Weights of a small mixture-of-experts language model, trained from scratch on English Wikipedia: a softmax router.
Below are experts of layer 5 (counted from 0) of a mixture-of-experts language model. Rows are named router (the router's row for the expert), gate (a neuron's input weights, with its number), up (a neuron's input weights, with its number), down (a neuron's output weights, with its number) and show model dimensions 128-191. Each number is 128 + 32 x the weight over its row's rms, rounded and kept within 0 to 255. Numbers have three digits each.
After each expert's rows: a language model's description of what the expert responds to; "mostly gets" lists some tokens that are sent to it at least half of the time. This comes from a sample of Wikipedia text that the model never trained on.

# expert 10
router:143158187071152151114072166136122111088053127153093209099102105112148152138100084158132159182164107130138138130111123130118158119125156109120140145134151115194171144133099135134107085049142157
gate23:125158105092125116193144154101078165134159187114175130128079142142149104112135131081124153101111146115119109182145142114207146134110110100108101114172154111132184164159148130155162112106085184
up23:191150163097100147124107184082112128105102122132111124111088093084203092062135105138120178081121207162140118147160143119185178080101083073141147033131129110134192196136116125179149073119141202
down23:122102144093173197164140144101150089079098149162113085152168130137179100100124155083127112185145070153182141140130148156122148121122179119155144092078120116130140150131178143167120170100160108
gate24:136145133135133156127206133125096160154188161126160125171087188106070087136138122114092148148120130157096102083162112101114092144062182145131136153085082164086123142151126162096159093140087157
up24:161131117163078110146150085074151117132105137141082072105150074121160135128192126193165175090147178102033086103117144155158083151129116149133154150107069115124162110127125059074107073140137169
down24:210125117101136086151120099157112141138056148143183084178095151169171134147175100096134102135112098146094133091187152082201124093167098182146136142152121108191151082103195178122104118087134159
gate25:091152126143183091165120098146123172087126173073134121140153089113152154175159140096162171115105089147182094147159120100126097156098185102146187146173090098119127146177137122110228098103115175
up25:129090089078116130124106120119125146173134100159153065073104120163066147141111081136096136124108127140094151092100053177071126126117140137095103121065145185155194117145145145137071168206109104
down25:092140161069109101117111141077134138116172094108125127162118103086089133154126193067109109168107157094157169110185125144109135140071090164085198150169126107089145102160139113093076084144150100
gate26:137114101155106100167098129158110160125071185169160152111124188130111184149144107067074165128164162087178117086154090072186112175065091187106162137143167074148137137135116115157073176148111075
up26:164129134101117105178173123125149093124158143151168146133110145108175156087134133100129156082137080072135119175107139119171080116092121084143112073081114112206156213153120119129088098122135084
down26:130098106133155157162143087148094085105221167162128121076186156161115120120116108130157155124149143115084138093180050106136129069119138166119149121102110079151138169140037120193099101159143096
Digits in tables
mostly gets: " million", "ović", "; -", "ić", ", Germany", " | N/A"

# expert 3
router:155127139102139113151019157134109113175072124092197088107085149153167173114136143171144200152080156100089197156140081100123172173162162111107090115144103085106113072128138123124123141096131170
gate0:169112063194104129140116129099117188124086178109150114130120077059086150169152143133072111185168136145093113173103100142154108151146162094129085106169124133105192185127081133103133128124091158
up0:108149107098117141115134108135151134120167122097133094142148131146114167135136100158165081124124115205142194172184179084147128139107131129164100100175138099195142134099193132059118082171153165
down0:133123160049054137130178123118118090117130186130099123090129113163120081078083149090105090180073123116138112175109159132124100160138133182129121137105079114147131143155192131125132173097196070
gate1:194136118092089150117090174176046088074148156157152053152120136055041161175119130126088132124153120137107125110137121102127136108099100122183142135159145127145154135113117159130116132122148102
up1:098110123101155136150128136068081127105104140163092125051119095198138087182099115135157169108162095173087096155128165147146133118168069135167131159137127121119138168201173112101136108152132163
down1:117173133104138134103156157149154114160184160103111045169133171111091152133105124095173110155133137109145108106100147122107107134184171163138059136113148108180117194116112112142123140091159209
gate2:087053119092138114172124048128202170151117172117147141126081145091118139154168147132151146068113113082123147169140131140179100157097128167083134164085171111100153125126140155149142090138133139
up2:185125143090130134089116125174111151150175147129165086072138136165137110132102145157117102117140100115130134119107100101126139195129099119143190137120079146203186120088197153137177115083156141
down2:088138170111152134102071138168140134130136075184130140092203092078195114103148155130177086113097170088175071081097108090182173089069137119067139096168123134067118114149094158164170157134101113
gate3:160146149133099088100131082128135115136141155087157168121073110105105103175174182104098171078130151099153180136089120122083183156096112170100178094164117092103118114114103105169208071115090090
up3:135068122132120089148113054167164103115107119168146117113148179079160168118176161096122116088092122136156172116158105117047151150144167165163113134122097138116105097132161110094175122135153130
down3:132078110096127116205102135216138113121046114110155195098126150085126147122157143116087125082136152142069172145113087126141110110111159106107142135151120169113160111136113130127071118126132191
Institution and treaty words
mostly gets: " agreement", " Commission", " command", " battle", " Battle", " Buddh"

# expert 4
router:138137143167155134167151110100074118096176136173103131133136136105122047115065149113137079144089124166171135158117163151190041117132132171150153126130063062151113089189138106119117126053091095
gate0:079119124102190050156127090123092092148090154134149084117088174063128094142140174098132136159143093122155054142072101116100164096097108123163127144100059113140106107150130109111114148166137184
up0:128160128151148061077117120144079147129100129191130178154138175130117129155133156122146169122135114090132157148158119055121107080166154120080110101152102121136124071104152119109156204134141097
down0:118105121136159134142163172191122101094145091102134170101123117135089174152128066102153129116160128083138153134122133189116171091122116130118149110147115101124121095130153113098112195118160132
gate1:076144127154095086119102128106176143136169121158127133107099119080160088108148128094134136122153142118151111134103112207163126114103127129159137163098136170067095117120097142113091139105143154
up1:067110152144124207123111102129139154093153122099174060145083145082134087153142108133096139123145120181182169149124120099125069121138112201126084162153108150078134128147076159102147150083152132
down1:105138125093132085108085086094031123114059127117119138167096111123130091136092122156097206131108122156126134133114129127049158169164134090137149140115144149122142159159120187097117113062160155
gate2:165149162191058157216155135131086165106121153129130109112139107086112104123123168113132110121155137141115151177173109204135123093092133092120079136169175165139159105087115118104114191136097134
up2:162092173149073107187169162139099133177070127145077137176098173066154117132124112109147064149129171143105121124089146146126134110096148110121076138116162183099153138150111186110128075090113143
down2:110153150138167120133137155128129128133175096179125127197092176088124137076096161161142165081138163107079121161121134097103123129147077191120095145142156153139129157148149110169110111105089135
gate3:077158160148079153145115126201133137087128179149124154130125132135160079100163189149123142104119147116116121124207095111137070149141124099140118132074073092113102166125111167105092088124115094
up3:143128104139125096115099132118113142186113104164130100179064052133085111208102072092137061213195131109108198158100187130143103116137135145164122153173139110123152224095139089121117134128150110
down3:200141134153160084147154141051120161152112125171115102149124191058153097150067137099098157129163144144166126188057159110101108103093096065131139077120093075117135185103175135188110144117125065
Indefinite article phrases
mostly gets: " | \"", " was a", "), a", "\" (Japanese: ", " into a", ", a"

# expert 0
router:109093095150083120101146113082145116160160119145101134149159137125096122099160124153168105160152105139150099139128084172134120081126099129158155114084153094028151136180117105166168119078083142
gate0:103109108176156155130199127061078187131169141116124125133117057092144105130140064103165085116128147086141098111126118146130105086101108090092161083152099128146138168152189136155091125088108174
up0:132165147140151136150150120136116218102100125145107085116100112173131096164148150098096127119098131144129047129146091154148101110109166154128150123120098130108104140162118168133255110095119147
down0:226092140120149103110137130194143130085142246179116122129128142130092147115079110116183145159121160149093122150087122068177181151107076153116172157139087134126191098114132168131143116088116127
gate1:108155122135151152194143146126154134134113120127122103133144090099126069078159151154148138140073164079136141143164147138099090157132160138216121192081157147118084086091198083070128132139115108
up1:152109108137117156190154104147121105170103138132078073143204115120109118113152139096191095143106172089171145182074117133116085155134143044099122139146183097112204145157135136114159074122146170
down1:103128119121108093162071134164134157126126190086143164161171098082122149111140134105123141124076093128138159159177113139093177162118146207083124175121148129148068115116064170103149144110151131
gate2:131140152155117139113131124093104154148189152121100159091105152122139113150096168097126119184134092109147110167148105166153060205045072143119102159107094183137158160168184089172104088114151132
up2:191183122126137134099044084128114148151109151080195143135134139136146136138132100145106118120162121091158102131113115117142122169096122097201185162118135143116095126128118097104135138147133169
down2:180103091056167122041084122198160120137085087111160126169096172129118130082132107153127075162118174141149163152103111144200131117113118108147089118125140142117120086160104140127079153128139134
gate3:123166203153143128177126086159111099099086138152129109134125162127111159119153103143109112118112125116101138120217162128136116140128101098152180152118175134186107120096100114109108109106120153
up3:135132123120150185118199123157126111130085137131093066109117106097139156163167129118101129182148105074142097107113165136175144139098081146223182134089099147118113172098087115129058128075067165
down3:110121148133076087172159066070099115138099075125076150137144098090110155109136153130160135190086141062152105101120155138139129129146104129082140154121095192114135137038063135126090079092134081
Surname word pieces
mostly gets: "′", " Alex", " McG", " Jimmy", "oy", "enny"

# expert 14
router:136134162113163138070149092126199128123177100143129132129127089140126101158165156182095117168129104119166186121111106101131168183128114137111119139143080166160109106142119123113125196152129094
gate0:167140113161094135134182177092123079178120144065113088080140083138105168113126081090112103088146098160134137078125137178144165100120157161141139117105116107126188095181144176086136092137101106
up0:097155129115138120100185128122119112114082117135136105062154139124049072157085153105105098116111102139097117133105136139092079102125151144060184111145196131076131170123079142146121124113102107
down0:144201157134161124106139101123101116182062177107129121149155127149110135124177132139104102098081127127129139150128136089183109152149150121113191103111177105094096153158118157109113165137166166
gate1:151155159127138139122106081137110170156136166116127122137101095113138114178136136075134147180113102118116122104132144109075073111072082172114127186126151129144087138120162104111157154116116103
up1:170150148108111121128113074143137192150096128159081153182115112088152118131159152168138146141166103180135121098116088161185149136108169037150089124149139137146171167171076142090074118122104146
down1:162143150148095088132098166054118105102149172087126107107194125154119145191101152140101107167133091101107121059101141129119146058085151097168123090111165066046158159144098069125164107099083160
gate2:170158135128195119106212127147109119137071156139140127153108165107194123145128143090104152142118083113180073148127105117151089116096151097068183105135112127129185113089116096098090067106097101
up2:171153142146168122134121155158150088108130116092097146125151153120113115154139093135130125134184124151082132147178128165092118062129172150101084137105129094161113156142098121167163115090119130
down2:166107182078144138140149187213079053136159098105136114107158140087118161111147141111040124135144171110071115108056069076182101095117128108150146151133114092089124147094085113156175093132146158
gate3:145127145156108147164120206166074148117105172067146161121161178111073156119133174090154171126173131197131052067108142143097129098105169064182111060144176145146159181152127152131166124059171117
up3:098182128128180141142116090097172150108156124164127215133204102052095103145149138076105114192121089150116109125170137094155125153128140087127155174075101111154172180096139141154166115189150160
down3:090192101107121123157103184137122100133134105146146150168091136106120119154128128169101125153135146091123122123171148116135204110042097158086093156175096074109127146093163107163110111126133135
Ordinals and time words
mostly gets: " second", " first", " third", " early", " years", " year"

# expert 12
router:109182089114133135158172140132192155159156134163135169163141127129124168089111128076142127078139144152107163071117108123129115207064127152088099086143175162112111138158120123046115129140112158
gate0:074133146089154096180088126111127156154121193149111130073098105169082174079122136141156113095086079151080151112136146131122074128054107146131138109161142111175041135124153135150166093122131102
up0:168136203102132079108167179145109080106099154089126155132161104147136108144115149115139135164132165131080167119193073190127139123055127152117169117161178155114119114179089040145081152154152166
down0:175204103086121133112095123114180085074167127100109128151123166075121092170149093132146138087084148116094146101136121116174139137160076123175162172141118161096109111085121124079101168087046131
gate1:190129213118143109146129125085151100108087135114124110115203147132148153124109134144141127129124115081154103154170120163168103131097156139112096123105110156109141153128108143115090065114124115
up1:091165091092126217130179075110143112116123172131083060136135113142159107142164144105126101128113124115175137155075169158158191112056132195124082158069063098102129109170126093152133145159143139
down1:188127137092084142105202105198124099024085129146133126092157146094160169085120168081098168100144158071129084105125192101141114130124149082158114109125114085114155127117160108080226111135120073
gate2:127175160121127172161143181164162118079146179138154143187128124160141184184087142120128189126108160157111137090220154149124171100080117178141086143103106122063160132108117138122157105102157126
up2:113167074176115125113096146133173121135080178127104181144179115125147152237074119125141149126092146066098087191120099169150131127112117176144068124091162135110120152116169075123125132165129078
down2:171128121105168123178164086128137118188072135096178109135190172104105100109162138109057119105142099132149139182101185163107127164132103186168103148140154142123116175107133126141146067145188110
gate3:169141140070121090139064172161088116142127139153166083200087124100128137132104139118120121107083159094149072124135154125159106105156197112125137118117160095094144114077099123138179031154080123
up3:113180076191088107199115079078088101100111131168112184127046128044051140118121152079129161074101088170186135129120161158140080069155193172142088138129115094126121124096122130146169131160085107
down3:186157084149139097092159095147126120151174058227122089072116086135098165068154125095101100099142118134146132110146153112113139095118149131119164139071131124093175111122119139161109147139147157
Function words and prefixes
mostly gets: " because", " how", " what", " that he", " There", " that they"

# expert 15
router:184022104148134091129100131170158119143104095159076130115126135106101129161119118136124151148135088146170087072063104109159127025061117123121160121142130128094146104121148135162115192075122138
gate0:165093090164118149143129121106113122114174133183223059036104148143094213183185165143104087191150113101127118138096194143106128088110153164120108086161138057120120109163123122146101154127158136
up0:132066148117162115137131144112127111112111114071164176182132088127163154123149119125132133159097150136142141100109143087198099172105123063156168111118137051156065146166064081155126145127127164
down0:199142151137108089163104119150097121160074182174086120087101087094116199117112094149141135198123109176097127138131126122110085186108183131111180123173133131132122131065092149093129111104105157
gate1:132140184185081124124134146115151109156068152198139158114125116092106103152114134084166083093122155146130133117109121082160119094044190115108110143181162088123148179149118131118171171129113156
up1:082138107047129120076132169123146090185140130113155164188131122130159193171129124136172142143161158109050105171101151140126142168156087156154141112147116167158096056096110172080093126147125085
down1:217132142124130107053056101089142111155073174128158100136129154114063171137148137082135116136099165188085157184114159101130150137130103166145131140149085085138094127095183118132103080150082155
gate2:128112163139151151126119122127150211120231185197142136134131146110071111162137130111154106084120162160075145116089157146132160130125080138098100127129100107153164134162092147100151127067096077
up2:075164137127162133150192138148138115153087100080128105139102135123105086120116186103094112109152090067097052127165130090131081156161146118178069140105113126084104106102185137173100162166146206
down2:091142109154178143181099138131168054112113096157162071099161118122112158078094138143085151096147125079111124129139147138096090079150170118120169102104150100056169142151124066172117127167166144
gate3:084204118122143049153105133098116119113114142151151137148113116116114160167091216109110132126089115095062089148099108145183099147082154214119133092155120110094123145081138142180075136140113125
up3:151122111144124135154119097133072099068181138128157060084171148120086148139115133121113105200122131128117129129119168093045072114123167112143093044152108105137134141082159165108146122120101147
down3:094162120168138107045122117119199155046150115054145067067143151134146104155153142121143140123189079168086095189180128135159127110124056112117108090182089118131132124171180096154141163100128122
Separators in names
mostly gets: " | W ", " da", "R ", " d'", " Route ", "| Party"

# expert 9
router:189103178174146149161182160171094136077120137087157135183090116119134146090086132138084172049124142087104087128170152139121115092153123103146172151108126043116103123098096158176081137165120159
gate0:127175103127075110123123133093036170193132148178143165113078149133107145122082164077061161117147157123086096135150185148130151166101161221106095132153113164121132180115067135157061090140111092
up0:144167146149174101071116099149155126074138145089101110156122151136066147130066141071111152144047085128105114132153109134110149065139132151096168098154153117122131163144168128088102144139199154
down0:144128195165145060083157076106109145155120070115073127098102097168117092144072056142159140112118128178117133149106138186105172133182151092110107107093196070099121098134140135108141187175208113
gate1:108112120165188100123120177096105132145154148139117138188116075125134105109153117102117114106151111160132126155123134130101106074122087103155124136103119115151080087129166101092141050127157092
up1:152093140154120119125175143139086118110143148135126080100149051135122181144088084077123171143135150120142115106090088103172120157159161113125103178052162113123155113115067144110107199151212111
down1:146049179153145118132087131121111143130109089158100146090135113161137131134102130077196110127140099142174144182089074176064077139083144157159152138165094125122156191123121162106074205124122186
gate2:083191137064148160099158214091150122145075134111119130140083175145120153199134136081129131145081152147131104103155132090174126121082101135114108178197108127184140110159095119190115110097169187
up2:119133168111022149118129072156136198136113130138098154096168177130078151107155107104162124165085030164112109148139223165120089154104082110132063104159121176147101166079091118077113130194077149
down2:108175154105179052123111121139134123173149135122115100151145103130125094094179126130130118113150106158138092121099117157100150114155120169180101112137220123076157133039128111145089047151140122
gate3:096102169178153128110144155103047086143125124092148136122112146119126131150146142113085100111168135154187116103154176133199167072082174112137114094154168146048066093155063126149118118152128138
up3:139093097111066182163162136170141137108055129148106118136129163091108075118160192137127125184121086161145124169116087188126151109089153153103125090112103126169160141122149144155120110125103153
down3:099156166114132094140104149129153165182114135123058109134109121092059135088136178086110116109178153115143153173067095054120056099130105140174126140124105098119131157093195170128166144189159084
Sports results tables
mostly gets: "| Bronze", "| Silver", " | MF", " | DF", " Men's", "areer"

# expert 11
router:058106150111157112114097146164094091173128147140131069136130103137122158103143162057100171174160193166137116105146131050124111068179109069139126197121191170172156087077132129120140169131119144
gate23:164191153111154179114087130086157088089142172211067129157059184088123098110142156186117155144140144100096163160152103108151175133123122133131084155086113131130127091145115117191146109119134140
up23:184141158161148184160071135076125080127153194109110143192163136122078154102127090142170122096094138173147147196061141142169190129129127138113120122134118108112173088181115178119103141127103138
down23:104137089139140205096150079089188102134092125140193134106121163145128066103196108205098119092104106178090156139104151140094141167110128130136178070151113105128061155073081194125128134132125084
gate24:154123035113106145157163071120132095152154145117104102149118085146110132136174132073174123160161125139174094125105140166166114111092095141203121181186166130131112178124105130077189173121092147
up24:171082107134132159111117113133134128156126099180187124140108110093124139131151098134103158159101091120144058161159089119131144124101127176159107159150133182134109168145140167129137141112151122
down24:116126137134061125152112103043144115103067071202153070172114114155050128099155116173086082146087185107072145241098138128093157145142117167080100197133157102178067140127083121089106139135154090
gate25:112192162141139134168144116084163118139149171123137178057128150101182132126098132145088128087146115174110118132162117146104160149122128166089109150150121084094151084117141108087123150090070159
up25:127220123127095108118146116104133099080082092156098115168084110086147168137105092173123142164181154143117166144148177102132133133111151149149063140148096117154163159159148170126079119092152143
down25:094182035113147067137090141176139103155174163182087100156048105120137199056104101155100137083159065167082087131110155150114194138123118076087135135099126068112143168121170178133080096162097140
gate26:129133163135076068146111101150095136120100121134149081154136147142103156087077123114152059147091161104162209096080154086154127089134116125191117138167108093081124121093124144115112141138084153
up26:079103137086152119075117140069123137114112142128140149108142098174123107127137087141130135103117067200178119142112161102201112135140149135131100116079144158127137134107110080172101097113173138
down26:123139124146162118142148100121094149123103132140161141079112188121010151121123183139111109134141135119123112075152160147073114089195128111080124104160113092106103104057139140169114174126164154
Taxonomy name endings
mostly gets: " species", "idae", "ensis", "ary School", "aceae", " in the family"

# expert 7
router:114114096110077127126185134172094125183127144158122093125192156121069117122132032110097195143087137125139046136067108133121180149148161089119076154141117135141147115112166167163137145160134050
gate23:186092087194144124099100162135167160176127130043117193139130130053135136155116107150100132069173114160149113058087115224107147097092090099096086119086017138151149124122160113179172140112117123
up23:133092078148107144166153166140078055123080158138063141135094107105130125156078095142128159140062146140142123156119154116078129102132117105145200127122078136178115108172190134074189147089108123
down23:081091121122181185085070145090092102131122123142086169161147153162095152192144141181150166084211124176111147158124119122086152117132091168148135088158070082097143183122113152103140100141181163
gate24:100136152171100121132092090129083162086172174112150112161102129138172145163125135128120092095141116066124169095056122214146105118094090132118139180108134110181080133081160086151089157130076098
up24:125129174117120094113102114095082111130136103145189115119173070193181101203123114145175119058162133122147148107122116103161095100133153112126118131052108140142149154164121096100099117138107142
down24:098126103136043153195157125099203149138136084163133096169123124113148110099084097086136114142106189109085158050125151100163133118093123125088152111086086173138141146179175088142119152135160143
gate25:150163160145136153102097081108150148069149137083116144126079109117101097095125138147163106069100117114150087232118100028100094103113136131055151134134141106116139140128146135181195117142153108
up25:180093188109115108100119096090123123116151169095129134073141110128083133193152133115103166118120089107092126165128134094112143165118103078109171132046144172151178138129209122147134090146124091
down25:131174192050079162083134144124147117109122060121121158085103132169124148132097156128161145071099141076155121070113215135149212155116076107180072120108153137111189172208097102067138098163127076
gate26:155121137148138143081105160134088110082119161128130189147117153164172108071138161164157092044150142115106087100107145130168176138132131148157104144067196087143166103072071147127154092112146132
up26:116083166152189054157112143089179136184113089066141131098196097081079125081183163123111122134145119111124138129163138145091106185097103159058130140188070139122114182115143171100122101108140137
down26:069136163127138098148062140094145141164131107166097153136137140086063103106128201123101128128156219108095050187153103234197059154143165105128093096173054130099152195099176163158133124175152167
Section headers and table markup
mostly gets: " ==", " ===", "==See also==", "|---|---|---|---|---|---|", "- Country:", "==History=="

# expert 2
router:150191211146064161130097072110151132074147134078164171124067158094104111166141171119104094156161126138146145187130222150142148092126118104208180175138153110152133116126105104122150091154106127
gate0:154097134143092069126143116169125085136136133168112152145121169114114113174143132103108147092081146136148159182106123125046116140100155167066098123110094126087154114165140116105185145128125097
up0:148092141186124124059128140126188084084071140130106110103111173084150118181139156132130095123046103107158140157112123131039115072073107147082118098141108156135125078129142157128135123117105077
down0:135078094134109191118104153098181186133096110223100147101115103141116130119173138168095160168116108151172144133112138122092150080158087135113114125119140105106240123136070110081193147134045076
gate1:160139169161177153179121137128127139166122133109107141077145091183125158093100141134167184145144162110131130153159093140102106091115116139154096167181124100098097120124058101130064144142127126
up1:100206072134124188125121134133022165165101183152092165132166118099078145118076180098187180115126129092100158162141184116139096110174102177130096131193156138162159061102163102095116176107120146
down1:084106194104184159117131137162100115111148112096121099123064096117100129104126170146175168107089082188152141144115129114176130102133103141141143176137093138122135121135070156145123106085112074
gate2:112137177126128144131137183130117117145120165156103175122106143142094105107128146099109147118138115097099162131154132128142144129085138081142083135128170125118133191160132095136133125071115178
up2:119127121118133113129086173087151141119112131116091192117109117134126098121123109103116131161096107111058107146183108169120150091134172131133092106114145077157116142081082103160101106122136104
down2:118133177098150142176115198171152149107112084089126123168104066083108135083147146115107102141113166092107089108109140132161148131119181152133165116170099161112063168125086113104137152104159172
gate3:107095139117131158079168098133111116123096158161158184199102175107150094162183080104133132168126083148169093140131081178197155164062165145148116144139141122141061113168117134126189112124150089
up3:108149099133161105174157140133099179140143166125136145144137132075125092104116156091132125135109085145120184142117098077080136167166130136088147122094121152103119135176195075122153134091116128
down3:142166090104155070107110160135120111152087148104083128089102080105159151078096149121089084096128155055100147110117157139156116177134115117187144104129143090117149111235141117134108149163133134
Biography and stats scaffolding
mostly gets: " He was", " She was", "IA", "| US", ", he was", " local"

# expert 8
router:070148060136111138151137111096127138159107135092087090138131125182176088140149124120120096120105107122148093146187158165162110142121101213119125028148129167129112194149117149102116058222157149
gate0:121088160109111118123096121102122137104217119113064097146144117059143185135119145151077126077115169096152205175122158137160153163169204088115103171163196100156176141124097132091096163131108143
up0:179159161115121136154110107131150109142128108091125079165094104069098099104060053115055084108173132186163198130155150184154154182086146133166157166137077142067142107099158128167118137134085150
down0:082099167098136139148085114089123130086066096163143165133177131173121106081176087164126135179144124125124140165147173090099162082086121124160073153126097199114130125138197155110079098111104142
gate1:127145129133119163176115145157099107192158152186127159181098099152151099113155131157199137107095167159144098128051065103124121104118147160104112147192129085113177123152072165091091124133160127
up1:118084148155131127124070114199065165096135176152107146167114120106145127150092113187153193142131112178112100117090157170089166075120126139139085130125132120149071082164155127141148129114141150
down1:154154093137170136119078146099177095085091209152159110143109114138128155162117130112138153131160133114184131173123126074075108201103141116111138088131159074130131120121135173067181138179085149
gate2:122162074098153177165118128107089126174119148120164138148120132155130060155136101074097170138192158112147108098130183102193152101082136150118137144139152110129115136091103125127096111123121125
up2:131112141130131143194121131100111164086119141140109072085180052108144122149150143133151142081092102147149122187135158106159161188092170160175099096110102138065210140104163121125137117158095218
down2:103107130112123177149161165134156172066155093107154091162144119140100166138141160154125145135164125149174076143183161209122143136175133113120139126118165139144099129166130090129083131155144108
gate3:168121110171144116087094108166120131123164155139092144185182147100128106151125148120127155139115152090117202177124084147151073120083151147138070146153128091152109090146188084141181076138070116
up3:142096107189140156105082097135182184159124160093090137137128205141127093126124141144154152116174152043111194147123122106153125164069086142165153134134150163155160091130126128117102114141114119
down3:116106114153118155111112171175110085102112109126079116164144101141112081056115132168175119070148089110071063132108091115107121127117110133157144129091130120111088064170094061137131181158089124
Mid-word pieces, passive participles
mostly gets: " was released", " Av", " suppl", " available", " took place", " based"

# expert 6
router:133161085155137138098104140062089126106138091118137104067189112113101168190132158144196089051114154129058193167107152119091158161156139168105081095143089146153105170090142125160099077095145145
gate0:108116115130105122144123122100092117170145121147131135156073090117175146148141059129091152129113147124108187110096116137112132133085064106097180136111168145112104154138160117111079123143094122
up0:182169140132175134135105129094072082122119147138143158184121112130177115146139118144082173127174155170100106169113178123093163112125111087109135154074137119136152160112129155117088110120083122
down0:212118129095156119145145117103136136154154189120148156150146091142151218158163105158116148147120159125171091050127146136113175090119135173140138114109132128109143122120131149139120159136107110
gate1:151133153153117079121146102101143091067133154125148133166109205172123113177194119143111118165176095163129099086183148165158109140112081121164122161162158111178104123090132106164181094102166105
up1:141175076083112109143153120114156147213144153151108125141114072058165116107137123167104107121169161124095127100099120065126171136160105180079157135071072153107162150135112125099134163149093163
down1:094155084080148095133123099134052175114082146127086106205115096148134096095150104146092164162096117078159102111146166153081134108152195146162137121104099103144196093111102139108168096127127167
gate2:065158128128183157129130163124153132130123138146065131123121074112211096129125111137150109139107096109108161104108113145088122160102088111073107123163114130120118104112136074158122122147083154
up2:111185135142164145112089174128115090187125145126115149175136100125069180159131099133146075112109090161128097098122135083123135116157123126117142146071100060099097142014138122114089137093116087
down2:201134176080137130139161136104174155119070122125031169145122095122090117121158092134141169133169125115165175122106077120116170148113121148135088122178084172092143127150086136100071100159094122
gate3:149114151064137165150117114152189102144122118177072134139157115134143125148138158129137082141149159146090109108169129099177155162137142153139113097085122165099130121147139124175107094162126153
up3:141183160123123150146173143137132112132108128113071075178114101163104083140115136058145125137142128071105071098151110153149143120137154169113120147092227148099170095165121135156057155123108191
down3:111086128053131157111162060164194130127153157099060186159123169153120068153186139070101124141088106102143118164119078142113141107150126078107176163050115116102100152110112130048086113191051148
Verbs and their prepositions
mostly gets: " took", " against", " gave", " using", " wrote", " worked"

# expert 5
router:134113143126118120107130110127155164127078111095123191140107116178225104108107129148125115137137101121103212119171145153139163167138108123148104175085134147192168164096144119152147125120135103
gate0:114140111166130132125135111141094121101146124095093102086124153145106138171201139162148168096123111141140140104089147150160136177143180170054173099157126082083143103202135104125147119097131162
up0:123114114095130122121100106129148138165107153141106120121126112110123090088107044163155086103086093145164112132118146089122128102133165059152143113139165112097147113132085172164132062126103147
down0:125114174076175118115165141106157089093091017147126106139128109162097150128081110122107055131124148137079123113147141107144124097119109104077077141082100172193130088177143149162139102188161126
gate1:139133078139117090216157167119124110203073186160076124130143102098128136101109099109185101140125128148174085130116114178183133095146126163134176125098110128078039116099173169128138083134096122
up1:120143119145182082126059147100159089125120127155139118089141114085055128115106073124155104144113088125134123157141107122071172133102161224122112107095089154084134060136113107127068097147171129
down1:093112104150118096144121122144160114110156109159143112059140098105119184129158103150172135105160155140141137081148175123119108146079098141081102161085106158108163097093137170183084142117145153
gate2:136076136119120134110172066084107166169152132066158092163149117088149075214171087123169114162109132123100093116146147131107064110107180162156165127091083132088119131132193133134143111156185116
up2:107102155122118148131061146097151131128093123128133100126139178173169128136129117106127164121161172089128144106130132114092142080095140142071158186106186173115158103039130114133142125203170114
down2:103101174139121098155121069146074159114092169129109167154162131148116145116094214156137149103126076136126039078129106129120099150130148175116142167132134120132204061146111072159123152137134041
gate3:106112113129162110173125137085130220130177162164154120095101070114124190113105103135120142165118118128088140158155143074088108131164157154112178201140125100122165119066088139157067186110140096
up3:162176175086169105115139117132123138088112141131197161098146122148140147145121086170044140079173145073081101099149177154136147149073163122133157142126107162091183156113111163113142168148114110
down3:111187043113109069127163141065155177146124158135159122100087073120117057115129111115127100120133124132076179126194140153144083072168130160152155142121084130149072128057165093122119108120125141
Digits and modal verbs
mostly gets: " could", " would", " used to", " able to", " will", " does not"